config.toml
n_layer = 8
d_model = 256
n_experts = 64
experts_per_token = 2
d_expert = 128
d_shared_expert = 0
activation = "reglu"
moe_layers = [1, 2, 3, 4, 5, 6, 7]
router_score = "softmax"
normalize_top_k = true
routed_scale = 1.5
balance_loss = 0.012
balance_bias = false
init_std_router = 0.0176
lr_router = 0.000602
vocab_size = 8192
norm = "rmsnorm"
norm_eps = 1e-05
tie_embeddings = false
optimizer = "soap_variant"
lr = 0.00576
beta1 = 0.95
beta2 = 0.99
grad_clip = 2.0
batch_tokens = [65536, 131072, 196608]
seq_len = 256
train_tokens = 539000000
steps = 4441
dataset = "wikipedia_en"
Below are experts of layer 5 (counted from 0) of a mixture-of-experts language model. Rows are named router (the router's row for the expert), down (a neuron's output weights, with its number) and show model dimensions 0-255. Each number is 500 + 40 x the weight over its row's rms, rounded and kept within 0 to 999. Numbers have three digits each.
After each expert's rows: a language model's description of what the expert responds to. This comes from a sample of Wikipedia text that the model never trained on.

# expert 4
router:483485447487521498442481515613510527522433506568514504480505509540485454468508534516490471571498479435469448491483482501480510506525528481483635541456604473438481562499572513540584467464488465505495519557515470488473508492509521524608527533494527455461602547510540498506541487485510532396515573568517510584496523486465455486518527478494518519584496431556564505574529363458515435522512506499565483483462504529409511486443516499555468509541548540514557492425483497546431476459547496494484487543491517479511480460504505552476530492489530535541466463420493541494511494459525470552482465485527543504465553483504493468441538560458490545470549490464565475469453509476516579488496497452515569543489515514520574528490500526498522569470573542569499481466480535500546531523484457
down0:547501506511487504518512419508475446503454517565473504478509555491508481482522490475534474516456474601455485515460554475494552469456444521430453497496401533460449567517527480451451538470549535525513581477445552446483532506519502553549533562470512480513533472533460516537422568511487464588432533508495549527473498505467536521504476520537506501514482539592489491593511523513538536500494542537484439531519473507414474460524462557480539476470587554498502549490473491482565516549510521448481468508511487486566490532536491444556541533496506477533464509507585434542538574456502618517439440493467438510539445552497432492510439491479480561516434522437543467550557516480468522461462500479447494472480472439485560514486441528469560473457553435528593478492504497484498519593549527
down1:471548467511376539404509574485444490485545456503558495478492593450504537502536580451504478477512460549462461522513511494506479491595482450479451589546467532496491521565491524441394503547463497470500491469458563512512468485416468531496504531485449493512495472518509510489463484501480512479511419507516473541467508491531465465549464524546450444462492474525525469557478519528501507444503540518487582506537450517469519470468544529576540508427477503454537522565487439471486557484526520483483488502459510505451437537536569513529487460496471456513493492442503505576483454603456441458456503513478437430461588524467484537488430540506535559555490457497512499468493507510500471468526481463484490550488467525626557481546552496541428443539565515454477515470433508545558543503488575
It responds to: Digits opening table rows or dates in Wikipedia tables and lists, plus line breaks before list items, e.g. "| 9", "SS1", "19"8"5".

# expert 49
router:536565444454520547412478463454486513490528419510484440448503524509537489486560483510557539580516471508496474437529500530513511491546529463563557515543416502541510538532492472498509487452505529440458539463470515506465472506463472495572588525482526507470497494467556559473508513508472463426490530489519413528529504517450456537508472506459514464523485489427457460482484522483514521600469570530498493505544504468554488541411460557513479484565464410481523470484497445507551547441525513444473460532592494429435555461446503465548467485523536477477519520552531578564526505524502431449507432520514528500513512577514466503523468553515585500505529559504539557518500475444476481467517493521558501480546494459533521429533564451510516453465430452503417521523596478473550423453571494
down0:473500485450472521443442448513534501518512510513467491454558535528467497463524518510524495449433437495497475517548496517475524499544440509491484501471471492496528506517436500464529469543489466482485557474575539473486500523481587540524550577512605458439561490527453431560452500519424423482484482468443464514407508552510494597529514480504523534505467474516509454510490512448534495567411537552482496484539457486574461582386461491481513440489468479480534557487513457544493503564526501496478497511474491559474571485457507478553520493502469510489459451511519564450511502374555539513504481465538531536522472491473499526514538570499597552496469498498441569540554515442533507520528481473547515438505516453522547492447485504545518531560508454498460463536480508551387367465532496
down1:525522547423532612457503529515475503520489547523536458462506506432400516447480470517530503484502555499493537495526483423521486425505529513531508486545568522487502573509489505486520474520497551509462462400511522497551615536428477417464466518475499541493526491539548534523469492536460400533517476522511471451462507533486510438475442491489511471527570572486539448529508481591500459529540468638484538487493491531521497424407572453570479474435529534519461473552525513506515501522516480539456562538481488457523471487497483505573523472548587552477424486497520517550548538527441516518465458530501519485548459498434495508551514492510502521474481513489522485547562544435470455407464494581510517417497489498466509491538580499524465464545510483484558535463437461489467459508510479
It responds to: Middle or final pieces of European surnames and English words, often "er", "ter", "ger", e.g. Watters, Wanderley, Mukherjea, plus Chair and Fair.

# expert 20
router:467439533567431550533469469541488529446538571529477540462502495494553459469455469474565540497476502460544577454515565470417522620507550508488466448471571507573485527521497599445543506473423426491462431593543503448503514538513479490504508551459477477507481438539535447516468551491429454519512484574476486480590535520518443471467527490543584612549537492397484496512461479487500526490511486491553490509501480503497553502460499552538511509513528493508470472499540501515519481530528539600438444486460479502526492523441485508492488526464496577403463527504501539478483571506545489434477538504493463500447443485497490457516534507511481502502455486515500522499554573446581495524532528466475473488476453472504427459471494467504425448501392486495521455494479522457531481441491496
down0:465505487495440542490529504534448521466576475519499483527536531465577503536582499525493470554528482565487563455500403520513550590509462462483546555401454540455515471466574475453507524494560560469546528529496498511491534532536458493543511510477462541475476503449516459548516535525540514548435643469481429482556520426522544502425588510516549527522397502512494535593493522449455495455534551515455479516570479464479494499528517474506537444489473509468504523435506398466518536495460530515488480467495412482545519458432500487472557474532522519491555518419576529430441511540575545492493438493546516541498479546503498477464525530460463464492415563465454476480575511469479472485443470459557515489457476487491479460466526505488503466480502482533462473505496530528502451555540514
down1:499418491529504460488478509456455490474548491506480534439483516451516495464470442537422564504516576520473458483515512524536494502508542533435524496500550447545610519514522449573504509606500521495426547478478466585475623545540549485482505575555516502505523481601582553462527447475456535534450497558518460491497510484470443475492498542515513526403489543487457550506487558457421480485492462470481466531504464453535491437482479508511473453475560464450533530544490467528534534538439472532517431495503482537432465522510480538463519520493475491574543484514468479519525532527554491550539538483533543506482540516453530486480579506547625490456510468588547491518524495461468519478534518527504537524490535417485477455470520506535470523569483450487492537424477479548473525544459611
It responds to: Sentence-opening connectives such as To, As, If, But, For, plus the word to, colons, periods and pipes closing citations or table cells.

# expert 24
router:476523499481619472460470525476420542485494542520555491470512511440496542483492518533532544484453480463502533528512442475530494546545448555547504467514492498484429460545514434480596534519462529530496549531605482477455491520525466520465632518470468526507471481556524491467466437425524529525516468578428529432453474573523494510539514569541455446511522460541456502530534525518506501497506412502509504555494519432457428473540445537443495522510481494626486548576433486535434556495556528428452509514488506564493528526482527481485452431589566471498500492540429566486479508555535545489566519514490485524541507527525500536510440470482562429487503447445466466437552423539516502536507488458518467496533449481526530520518513457484517516469525570460539515485509472494514499528517535
down0:519497484529479443440462560488501427498495448470530553516533527474502527440537468479491494574526440560466524478524494571511410531446549513423411487539533561531438516494488502554389524496537521497592418502456495473564565500442493512461494417524522473510529526429436493483481501571513515491503475483476402429554561470451550494501486512503515466500462479508465447464481506478524539527540468537535483573498464541471491540559507472465511540483470476472438508500546511401526544532542489528507478431552460493498486564462509478461435538583478451523523403516510555499497508467481482500516436500421508526537464589512524487480507488519451488501405492524465473476494436551433491560419529467503515463474464476437500550500517478464473467470467568543434491529494521539495506503522578
down1:543480500472503554479487484504476522556477478528547481508554507464459540485443529515539429465422442553481456472509478468496503467474494443509497444542521418483450508521529538514535462528562484552555446447499516534464560563500511523437517510492488489461508577481466497539479515559497546475458520494474524410454515517505516517480532525513467514560501529542494525439458495552535469584450494508548551428517472473453446523563561473502592462512486512525557587566485457524576437423523433499487490467467463551473410533532510534463484528469522545465549449507474516586474524523465461562487555575526542469427505468593547431530473521571501432531453437548478559474530490514488534505447466500517539543535486490541462524521511510556455510484480456492435560454461415431511501506470424
It responds to: Capital letter starting a personal name or middle initial, common in election and result tables, e.g. J. White, G-rowing, L-lanos.

# expert 51
router:543455461539399487463530576504509501518577608526516537530554508439496493534526496497471494497480468443555487483509512463541517496499473468509551493467457481535473477471429482618474517488453496579490535421464527449514494528498530500441463448460510469459510558427497539559541477486445441476526551448462526487446482464503475499432543468611527467461457440487567457492523453492501495526515509451491375458498460611435486444455518505532403535486526500514570582501488508479566490504504528475528518534435556532435483535511564566506493517486475504470523537523470510545536535473512491465488544481552481515439502523543469453471516529520549460443523525466503531574495446550414438470475491521483525507488506498477524460472520557502482495506462571518546544580538525444508531500531441
down0:441555548462428558485458449461486454597504537496554546468471453494456510473582522507519461481570472444550391538500480511518447489493524523465528529449568464508508417570504466489471445563528499540532515492478513514501463544498536547521558546422512569491530530465545480510526519593541518532434518512503556520518510458529586462451522525458509476466498533430509527518451465475460555460494501525548479534533541516504470451470467456528520442529486586597546488480491401511516454562500484476480411522557495481532441521523538518472486435516481479486511449522538557464536451486493442500523485532492497479536578465491454486475489508500517495534506487564523504526591551565474485507443498515482548546510501483446514464565510395458626450511479464524498492474458505491516475517500567
down1:569514497485500553529443590444458585501483527497474449506498559481458503484550498515478564488524531493556515538462489429518508502426451509539551490559522495503514491568479487484436477465471548466476522517442529492409490455488441475497533547449507525481534571479511493469530476487495436467489496497522465449465475468541569494502496455477537487517494409541480420542505532499502496513513420488493468504568473439544472532534513578513476521486510569535491570493536523449512429549500444502519464506474486429388503535498505480501489447466467458542468537515566524467519602479433429456567537458502484515517505444542564500458525511529543423409553507451477537493538487497463441399525550469552487482555430454526500432516495597524549462504494544555483480521567504487570487555481510
It responds to: Latin-style endings of species, genus and family names in biological classifications, such as -idae, -ia, -lus, -is, -ensis.

# expert 46
router:404488482490480455503510565536413514519476497545466484504521473470504482541569498551510474444551545515576555432510449495514499444511496502529591509522523495556451474501487551455448507490466480499451475526520446501524520495558495515503514553428563503546435584516519466455463488504518441545517459504540607534459477498508535452611526546499476471461501528556584508531530514528535452464569559474474458486444440488492491503508489490551520586517553484535443558526515516495502444521462473415537502535484549501574539522528492531445509455509507413474497549428477560535446501530526519520474447541463513493466560514461563415520509476510587527468429534479463475525536455439509509494436482470492482461543571513532490558520463544508502504539486494427497497492401486410507508492562551
down0:534472411495527526505553459519518504518448473484452551540516457475535622463405484416480472515468548510462465437502468421450594513548463522527519554457518488453513456497495468449536481496414539566515484587514520531445562454487521591529470526469479489436583518388477548416529597521569504515493487472555521554462514584583525483489525490457475447498493485487528453543418506515455544483514499466481475477463497458535475507515489505512561493442528529494466532524462455490542442485499507486455490456488484438482488505492523502465453500483505450505450485561501480510513498526512487425479491519507483485540412527469517443595524513505424480434484502468480537516505440576513494505552487423485475378451484506488563539509504493536536520482526550456515502469536488500486542519501529
down1:561429475534523458468528461490480450485505431455530409454486547512505507537509445458509528511608472481503474521498465429589477501486473494530589474531526479577469497476534429470471462479469534505587433560463513504543503459453437566534465478447523520530486566511512489478443420475477489474441521432545529451553476444487481459559502530476475511495527549513449518483571547462435468462570528487530499409441530565452588529462491552455504514497528535542538474444542475558495470458541476472451495513509541500447501487512501450460491456527503473511548525502531519500484465538452524491512461513509479497504462548528480447507632546552500467454586550527482524502428449451475558562479489511434526507465467442515516565433443466516471517496495437531485494537509463520478433483449473
It responds to: First names and name stems, often Spanish, Italian or Portuguese, e.g. Paul, Martin, San "Bernard"ino, Ri"card"o, Pa"ler"mo.

# expert 22
router:477516487498440545553482496569472463487446560474481500399458533467493506513527511540467456563488489460497498532434490508432510507428522506530473501487507499472496478530566424429501576497490583494504491424466526463488468558481505511509466492519532511462454487527502482512549545430431501512500528487507505499486482519549454495467473507545468520462547535438488504466482482496560413494490521485594422456542558462481496399547545531414553487450435464511510539451494491500496481610472481517528567476467620446476489521528530474508514504539506482507549400485502486493527481539576506531519510500479562497501488506532484549478512467509483539527462513535457555448470465494530588594463507435494458511424485525471497439493500553461508524541547449511408526504506539485370465543447576
down0:508497433507500491488587604535413480491556474531479514548467530486509541514481510554496507468481473520459485604519562504475522566412460448502499511539467456540508517486469462467593515529511490509528537473497496488469498495518501511530561570544519540502530512530498518529532448498538505469455500407527480384443482526525507469533435477462486537571452556542461517482507521546519493439447509509488499478523457507508503532460519510483451454463537549483585460524526433467487552523580471508464494394567521495505476445507475458471459528491554480405521444495499509542512444502525470475539531468483508570525553497520562403554471469509489496505554601525489454605486520492528515416502490472526485518590483482516510526520542602509528447475498511483561497546600529503539533554542520
down1:413506442510451525524502434594494488476480529486538486467495518535536478505552571505535489552466481503462482550488495522501504515522493444523493521460483444471499489491460542490542477565449518528548491504513448533431504433492537493508547467498511526421531554517498508502536449488541500472582570447456518500606509494598429491503401568417515442495512485429491464492490510551511537424471474591493543514502467515481490462529471584478467526414521500494499591475484470454458499552542485468553513537553476497489547548456436476432523495498570503456511518511455545607542472539584544448517525516536477505520507504464525456485456437548491473408510466499556524534525494547489508521544493529529466422475476508421495498480464459497453489460518478423431567556469555517461556489449510
It responds to: First digit of quantities, prices and measurements, e.g. "$"1, "1"41 mm, and spelled-out counts such as six, four, eight.

# expert 42
router:567544497497474525453567522493509534424498534460454457526526439489560519462545502545512518463499452544525514494502452426462461496522437577442519527462385512466529495426539498550569485470488484522544520518529525530492483481508501506432510515528511576470493499471524540487492498514482484494509509480512607486428496501448597513500517492459490471449514477505504583566415426462428553547534533504477431485494544477464496543519458509537527484429501520534515543431425472538540461446512461482519486483528521489446520489486497502418474491525472519495470538519474523584498556515521613598490534463499483538526524589485503446538452486532548456490448568569473573547494491520427458491469550512520470491532494497451573435478576545489562447474489486548548512564500431487480525524497556
down1:479495568533507460486447509490444488471532506456508514460543560513546447508492490463527442533434456550493501477493465527466461499511504573516502522440455577443514513498457457550449477508525519500518537481493547487535500458465563412509564420540498404463525475455471520471538514496452539454561517480547504525603423486425411426519525526509515520517475447565493549432475522521501542562505459508522471504451538447526467447522560505500478551516472461485502525488485490446473486548508565571508496525523449558499500507516522451590506464534555459554437500564564447544497512504538450532580572452478469500438530505514533450528552422573507558463492581519546534481562569505531490488472510565462478581507482441504536453512421506468471468551525469532467468534492501563481539467491466
down2:521449568559564416432529503571604463511526487494452528524519550536531534518578505462436520505499504491482517476463417477502520443467547475518502546518480496505555492502512478500489482447518500545590459507512494543518471523557529477483451576549406520540462485487461540518528548592475593504553430523442524520505475498496443530430511520533459508519494459539490521577436530511511535513514484494493520517536509435398537537495524550528476467596494531555517568479488483500474478506407548499468512501458509574462468521511509497467593565417464488535557499552454573472496512455476527555532485550522459538529507524517501515571488521468582492453439491556562534499528502511489513504513475569447512574509492516496496479499513551503576482496524565532525575471484537452477548502596490
It responds to: Final pieces of surnames and common first names, e.g. Bur-ton, Thom-son, Macqua-rie, James, Henry, -ford, -ley.

# expert 53
router:505478463540465521458480460474557469477510550463512567470450493557508525550494478542463469608494488451426493444393547535446500492517489472557531517539515619509454498491467515455512497471492564563503512510493487460490482456478499479536524497456514483532527431522501474506500544509498515505546599491520496505473550502473513526502556493503523597444527479570496488547515543492497512484481500530527462611478482475527534490551532502556451482566480469534396512487515533545557520514525567521533501505503437530552437469486535578514453540508488468493485494597486399525488536501472476497523479548525522482636455409546519542461501490498485450513519554531514532444565521508495555524505553469414509500502524441533552506426477581504480452524445436452532444511554527437490524529542447
down0:452470419485506476496480507491465518474419507565552544502441554461494563550557480463496497476497512520516493478471477581508475570487540493435460492440460539491466530555588432474463480481472497516473482534512549550496530484491476510454464468505512507510472460551485506508511569525506467537505446490493521485494516455495530488546580550442515503576498519457510480490487552551499528547652550509548449506492608519488538556559444528501447442485502518496530485531436500462532466482530503480443492570509408451439452506476556566522474492510498424504469468500457531498501532452475501461443538531521531449509467501479446519529522519497426489586483535465510453498477491428540519494489495510521394413477467452443485475483565401483447595517580442539506473473523481454554519455554493
down1:513508513443518495460620561516483540470504486512492440492554470482510457534454553606520483595498471464471527590501536561462466529599415453539533502518481509488486511466536491502563465467540458496572457510467464526482522535489523444505554519470509488495486507459539453497495585514419473476526503484553463523495452506468526513525479484437480483538451459456528566571473521525514514532527537443526440463533508554501473474503489593468494527474443534480446506527478507521515540467499472550491552484535476427478411474464553477533527491534502497487606486553577522426484521555476514495463421493493418504474482463427526528445501453512478434572460485534456518506470446546480473437501529386473483576470524428498457489541511493502486572459473530490504561498505487517539513520598490
It responds to: Digits and the punctuation inside numbers, such as the 2 in 2018, colons in track times 3:50, score dashes 4–0.

# expert 15
router:523429581443466508444473437564479512556528519532471446514523515460486528549442539542545467492468461505446512494477538470509515450480475548447493486497532473540521536466548515519476491493546569552467523477604534503490536465445415461472528469538563528485467489555444484525541479464480544536505501515521497480540494493573478467492459485367504490487647515490554533545515387522517501450473478415503477502519498503490573525509603502516482547513526536555508473511583467494462478394468491567491534432505493502472514485484459480518486507495507453514498505511470478518485490448488479507462547495570484502509522447430498498531450463495446432464522472494481471535527439621498596437491444439536458463482484553476526523536491507558479509460443462521444485480530449488471526542481423
down5:533490489523489435517490542514460422472473490469513510499525503499484535454477512475528531490430595539529534500473472489488485483499446582490504444417508494469502495490552505475540499509412461484534450453519454483459463455526523530476481464478385480486494550481464530404514422497464478602501472505580547530527445566521509451457488475484495549436497436470516474492522507512436408479489506506498574529491524469436472427484404547464452560496494358515549514527508460419549491575535470535522521515515502492443494564509529490512529464582576485440492525487492483440480512498495536444524484507435553525565476555513526498458497436496479509486527478446527548487459534450484493551497530523560513553486503551551518500481546474496487486471454522549504568458545440461565509533477394
down6:528521564490440530532489517556435437526508491477436549504519494529483475509515554476562413454513556497506524535498506429440547496538449556454534512478515494520499489476550538489529475470437500529541512548430500522479501500500547501456545419473452431530527492470468459429555586503522500420531525468470518485504503468513545453462433446508440588482463521466472480636416453447488512448487467571440526486516527572440455544516473527540530461559499534515475436485461475490533464527593410499547479504493517519488563534551565436527528482497495519538538480480462550510495548493518537465486448515498523477503474545488509465485493531515516476438534504529538542462517482476453542525582556568443485503490516540496475500549422499508552476466523511587558495543512448389475546478448457
It responds to: Pipes opening a new table row before a name, colons after list labels like Post town or 2011, and country codes like GER.

# expert 37
router:546594520496468453488471525514570461509536516468510448506466538496497466532513501516476517469560441428470502506518430533469507522435516509540513454489507478472505497406452484597539465487426503487465551565446479518514512484556572514446478533503522426467442523427524546516492515438505494571446466457442580556436464530474524426452503577529517527422454494452558527555476483552464529490556549533475542522511562516537481481437453494557583439521524525522517410479550453476572515454512529476469505538543489531468537521536525550488552475518469486519485502444441507556523499545513558499503557453505466488466509504516486573578469439529493459492488508547468572535535434488495440519458424504494562529497590490485505491509536491448552452511407489463454525474456456493488555474496538
down1:509568515475505491459518524479544544526500499536485480564493481478481486485524490438551482479507429512489462543529574462498510495484513491537512501458463462524587469527427471570511453466524502444390549484500463496550487502508562535531488521571484487524466485521430495449393606519458504489482496476490506512425437484492480434546494490504436523519523465546512524502524514543485461515502490484514565471475544554511513464462437526520475453533532495505477485558497509497571487480580526463439497511564444596457499454490419471444504530525508534587507501508566521456398488586470521568512514510483544515493422490476496424502447486419476412475506498482475632454495479528526440464554515480598454459491529516450573530526470443557514567537540451491482508458523472485522519517466494
down2:504529471483476473457463504525576501479540509540474513494497518476492564513516461493524450457504448516457435497491456506511445477530555538601486482421496576536556497535514490524510511509485508426483540491510488523505429493494549513423507490442525513449491456526492543521506580523487474508535413551440500496500426489487464493441480523527516518393445390491475522572453504461490461546490482430517505488455526474519468451512489434477504444469507607439439472507519469510609502508518544448488553537427524498506520519480471532496454434439517467552429510485524515498476593431464568490397489539546481479494455503566473575443497559444512519435467487501516453491464420572519534507500480446483558503507551443477487502427517443542537486500543491589479535501475504481502449510471441
It responds to: Subword pieces of Indian, Arabic, Hebrew and Slavic proper names, mostly in film and sports tables, e.g. Khan, Singh, -ović, Saig-al, Hapo-el.

# expert 19
router:461540494536466496493503441588511501466546542512463516506617526452492446637476450513483517437467493534459492532459503480509473518468479523484489512444564569492403498543514567414506433479488586516509537521517480504514483496490484519488459519575510470456513452531568560497465536518537455442542548524475541492539469514422526536572564509547465476504550444526488474461533463495546500498514465515497466561477476514499460520500474465508464426537490593517467458503524477567438536570517544477511555526468492556504503521481462551407442446509440463431520446469490462496467475492474453532429490511461497546414450513491528470539501538524499560479488479494495508595543509462516459491458533472481528435533529500433480456477549510484517484575482473570433584540537525521572528538527487
down0:494558493656495481471601510485427490522466492480495475520493508477471514482464550415522509511488469471568536510451484509461439491490551412554530438535544446475593512524517530503511484434550501471432479507518428453491541500498427562503476499469440496511534496580473476540500476494456442414467573486418529450547456479453500457422513514533537532507533548477469462541414489521408500551542532425558523566476531501531417540506511505424487506523460488561469434515526476502514512464514507542499519433495529570497558563502508498559544498570524503495468465485553459508531487488524529465501466555496546501452497480449473508546533515511482521510518515464529460515469472571523484520498513437526559458540481492476420529463525480386514467506480491495561536479529434474542470539476515
down1:472515499480573480489535462437483473459548492492415418484519465569573431467506504498540567464556478512527461475465547464483510509463538468446521405445436524457498536483428448586506527562465534509515495479499449492527500458458486486469523515482494488478401506492536547561508460523484521500543533538475517439437522429493388436469487522473552475543530572518530473470466444521444525459459543451532525426540528429537501520422414566524503496526504496517502494459505569528509433472503523466467432514490448489477476510467484606460472469541470502511510449484457406528536510481569434485479546536500522539518501506516475521506501514469456478566510511476541479522496539507458450582488539440484523489460396498484502483484549492488489471465476415485494431475405503494489483545421476
It responds to: Conjunctions like and, or, &, nor, then joining phrases, plus the hyphen starting a new infobox line (- Family:, - Full name:).

# expert 56
router:468524545499478479479463513528408539526512494547462507424508484430512533507469513456503452520470508465500519471516451457465467500500527567491590498513467510479543490500454570448487471476566509553440431496551574413461483418491471503449453474542597484436477510539532471442519543508513487520546500482494528511529487450461517475524533541472480539495507519464590515482539529507455460549446461557622547580538506542484569557488458510572439558466493473575506497521502464565497551482548512536469526553490501495512466486500500473452514544526526452501483437511562426468491469510437519488556489475483557436463520559532459538433481530490440519553534495545471485525570520583472438504473475509485458468502541436469401511424581501498494472530424487499450498509538493468476590455492482
down1:478474506486456475516454459447514458509528506511514496480470511524528499521462532546494536499503393538450504557423529537477538561481546425478416529427630470465486477506502416552425426561469488445568540466552408523492489546538497470440494474575439484560516499459512495459501517503513521482500433497515458512471512479449482495472551551455385483488549502510445555446535533518463515503584479455480488486476561473449481420460498470470456507572493512518545518541468497567585462491480498513500521489549518514480500516499461501500521455552494497498530466451475514504505466503545518507472503497612516501477554467445525523505515478534467448477482493479552456485483529484475554456567446520529529582558555523441474502532475451372458512525476546490463480510465473492571551501531414
down2:437484544477477553446531477442459560495544491464427487479484500508460531515539453471420524472448501514506544515494510422444534499559528503553560530532481551508505518505496540527494488447498487556527491526393542438530461531597464501498508514474466486600455561470517550510445550519523469513542474485452458492499506426476500454472503515474474511483514528531481437451566535514439481511505509497533482487525435502490453547503446539526472517528546467526497528538527537468481506575506518581518486499497571507547460544551485510491455542519611590506558515505499522488489597464477428565420524446571493541470522545464509567457576483440497461565474554507462525535546537496395490560515518555481449557493514436501483501553454521447507467577451506448518477425519504524529419496474528
It responds to: Commas, mostly between a place and its region (Kingston, Jamaica) or in dates and lists, plus and, dashes and "),".

# expert 45
router:484535506460498484550591526428512416493477499526425534382539458531517485503506500518487559518504533562514512517545521516515507493510512473422491482634459561450625482505456537486460433585526488485622479557462511484523455503460430510453505486470538543470443457449536472475446499573553497545486509513512475470462503492483501492561461531514501503476462518546496502534545493557547551536495428526556473549537493495442533483499458428528481456546531590532503492532487502497507552451411503562531503493499528522477537495547479569470549506523501519486543522499473481485546484491452551391527462493509456498441473576424551528499518500528521455501554506466477420487463509549456522425539492554446507467562471477472497475546500497547551531476503565463484510463508446452520468519516473
down0:483477496472523507448448452472447431498510497526472453552510516423488516545438534472521459539464467474481499492513453427471479458520458466430466566502525509466524567507536464481572467500454451520509566508474465532446517531481432517501484561536539505421470480483552475535550455503526489416510514521499452546438441434479414538526553505543446451544515472446511505580533450467368552435466499452459491437516528477487536390522501455488452504506515460559530486531487558543501519461493455498562499512556544566438534546552463504491493515481430449462489444463522470519504478478393497485476573504440493546526560502462477482435549495514528538479510464537453544510521494559521530502506501522479458555467486553590457512466492465491560455521433460490440541504523472439548543464529493
down1:591452505455513504489459418521520483553468571504511498464534555454559500470612424517415481483543533487504486481474483453541566482485464397470492525475497506496442497520542471409523530465524536511496522551445535550483593488452589504545495481438480538483589447510494484483517515512545465502602544494503561574468454534562527493459530528462472465438562478522560520506493500471515447554499458526506524473522431546549505512500439450549481425593465525482531547519509518460524463535524503434539544554542477488476517415456520488526419467539515530494518529534492478603506516488493561485465484508478557501477494468466525500515433475479521463486490455549527562504509420526580531458565571546555478518505512509465548536526502557480509488501522421529491474464511522497473450455502481
It responds to: Standalone space, en dash or minus sign right before a number in tables, dates and scores, such as May 10 or 7–5, 7–6.

# expert 7
router:525508474473565499490504428520529492421527592511438449523528512502470436580465527445508466501488524518527494431436531534499555535530521529473445536464546465486482459579406502473506516515509528531480531569566520553489451407477424535462452507479526552543450501485498485505534504435465499497520490496446563483454530563482545520510468493491527514516543472512519558421450461468479435464526477478497518428530462542519525554522495511521540500551560427470478484551555514493576487461554500499525498470603529502535464516494497485505615476445507489490442442512551485488485461574536594517439499528475511480484527548484504463466489526469508463542488446519472447451595461455406493533459465485542526525463511575486499491491556541556546450470445458449544558490522511454514437498456423
down1:458456557536446521486554495412542491515549562536426532449586481443502493511468467483487408522544460506470469480496503533432516436467501447472450486594559410521470533519461468506534496484515506511498529557537485530462530546473497536428446469514560514509493513546470559530532510516519539404516528521452530523535567453442511522469418526524502523530492510531435463521493526442465574550414494487492470476491562483529504536426493472429514550531429503477568481462484505548474520494480582555502495484410543484467502576527499479482478460514495504505552484423520452447521564506492526522496453484542488558418455591493514541561466429492480531446538480456493442521401471511491517479495553573553485516504443476513495470477546530518505498485569490531511519498486438491423556478549518
down2:482464538547532476486504511495522556438541536493459411418485512521538521549451473520411491502426549474491531491530470553529525526445540459435471521459547488468489437515484520541502485464556529516541495519553528493589499467472537430564502406575394492489552455517508509504500516507449508550528558477473538566513515459481477415568419560527488525469516560481459482519436482466516530469465536541452491461455564521546555461549458449519509456502505547497509504515480540424548475503522515523364503573465554484502543414574458483502522506492491569452517549569470514484478457538457521523576515460428461490488532487509558526535522424511468508495523495526469504449504581548458480515502515520499541522471531527525549492466503460516463412504550441527479492561495472556520503436511496
It responds to: Closing parentheses, semicolons, colons, commas and periods ending list entries, dates or infobox fields, plus "including", "include", "especially", as in "(2006);".

# expert 26
router:517468564527477560414435459507474521537467509481524469536499446495489456465518443419522520514453526469508505398472529506438433506489497452527511423471474489490515550565455430451544531535531485515462431539503447516499482533499433529487456571490494507537496518481469481487501553548442489570490438520534465496590449500542463512542488535506471534513475516495472526476522507500417475496487457562476456546474537517521554500500596471524517581491500432441499595478546533508545544425532447511485478476504443506550525465511474482553464565440604478463473544572494472524541462559472504492511517518491423513465478526508496491506410480543446494425489569449573552535481459518427496487537527460528496466500484569513478522537492518507437573525445481566551495497507530605491476538549552
down0:608488594473502537504463515462453484539476453548509507438492418440480532455606592493444487466457510404513490509500520481518513473405447442452471494521491551496510420579468478538533512485477482465532458555459458485465431516463488532536521500590507496510451545449493485469523477561382487506517475522466564549518503539505500553515512540517547459511521431507612510449510462556546460489514497576472474514503513543533477493511475529506517509478487453556522502472514464528527529540467515491458514532446468501495517490529454530497528493458559476516530530523480480442508540486534506563481484519479467551466444521555532499540518528465500481460461499451554449550467502551469524418482489522512406573499453441537539499482480490532484533551471406500468575544519524424414488541492587
down1:482530491565464524541556402539457508503547522489537497446472481526436419486440449528547481448528492453477542506519478443453487448531467475471437483472487474554467493524517579507468467605514539521459498554547501494468516508491533487475455502513546483511474481460490568423532486492492439505541556488528423498510553483415501478520495562468479492551516437447468492448491484434559486537456500482498489458474524570478484530552450471471523518550416433460521486521447474468514561495557476555503530446412496531448511536532525475485515439428535492540505507476483519504446465611523439528495426443512539549516483508486501491503489504563563435575452459422477537491508512473558563444515549501518513424484479548489549427480573463493526507531575543462456453462447537498472456482461568
It responds to: The word on before dates, and event words such as born, died, released, opened and office that precede a date.

# expert 62
router:504509517459541584446537518571435420497493528487486485471518549569521529535472452485457451490451518454447501528542457499588514532479528570497536553504498560420545460469528527431509503471510474484568515481474534569479477521493518486547491497491460558523456538429500437525514490543580552487467491473518491443441520581537525478513518491436437511434450523467527526486493509470556527475461509446580536457489453478576497463400623472507517493475493528542497469538511426474516550481479496550497561461518500522499443485532558491531414498486465479469513479468450510536509538500525543477492474495477561447484492479464529438478514451546572571590512436515531532507506479461483456516517462512510484491493473452482461477467570393460535584424569488459444509521508509568509459491448447
down1:534524509459393512485474478456571536471474536460498582498419423594452481499602526491549524441477583535544481507433507548521427479569456500556433461519545472472501515503538521530511505532461524414518530497469474474526504530483484463467549517542503484489441478418603485469482527480473521544465504504506495534490463558509493515528525507563522480533543533407536527513551525534521505549500501491466466469534490584560567551545579534513468525549460494517511491487408511518514514484423450571467556488448495471551536489511499469467482510503500520485483564520534518515522527513504551511489439441480486580540531475573518506471496486537533501396540529488532498525561539438467517474501530575532524475575532517544489500475551519507494500478558517514383485580507475575468483537529444
down2:505550480475535529473472458446519482516508563432580563437473557620457448551520429516425558481568558493487478516573566497507484545563550476497510476436426534519546507615527536475487448550545476502474538440527534469540501476543437576486477479513500519513537500502561488488489521517521459530451455420490487502530498453454511539533527516484554502537549492482541456428464509492476521424506543508445482536486483521480490486433474502476480505536615487545540453493486510491451549499530497505421477495489536510455544558524422475478455549525517475504532539429486502480526544473515541498389481464517481555557521454472461510490496560466525469497545545391478506451490478460488532460474522473423468510579504451525434454521522467466520517526494569526513495473575477553514460547470507
It responds to: Auxiliary verbs is, was, has, are, quantifiers most, many, several, and the 0 digit inside years like 2006.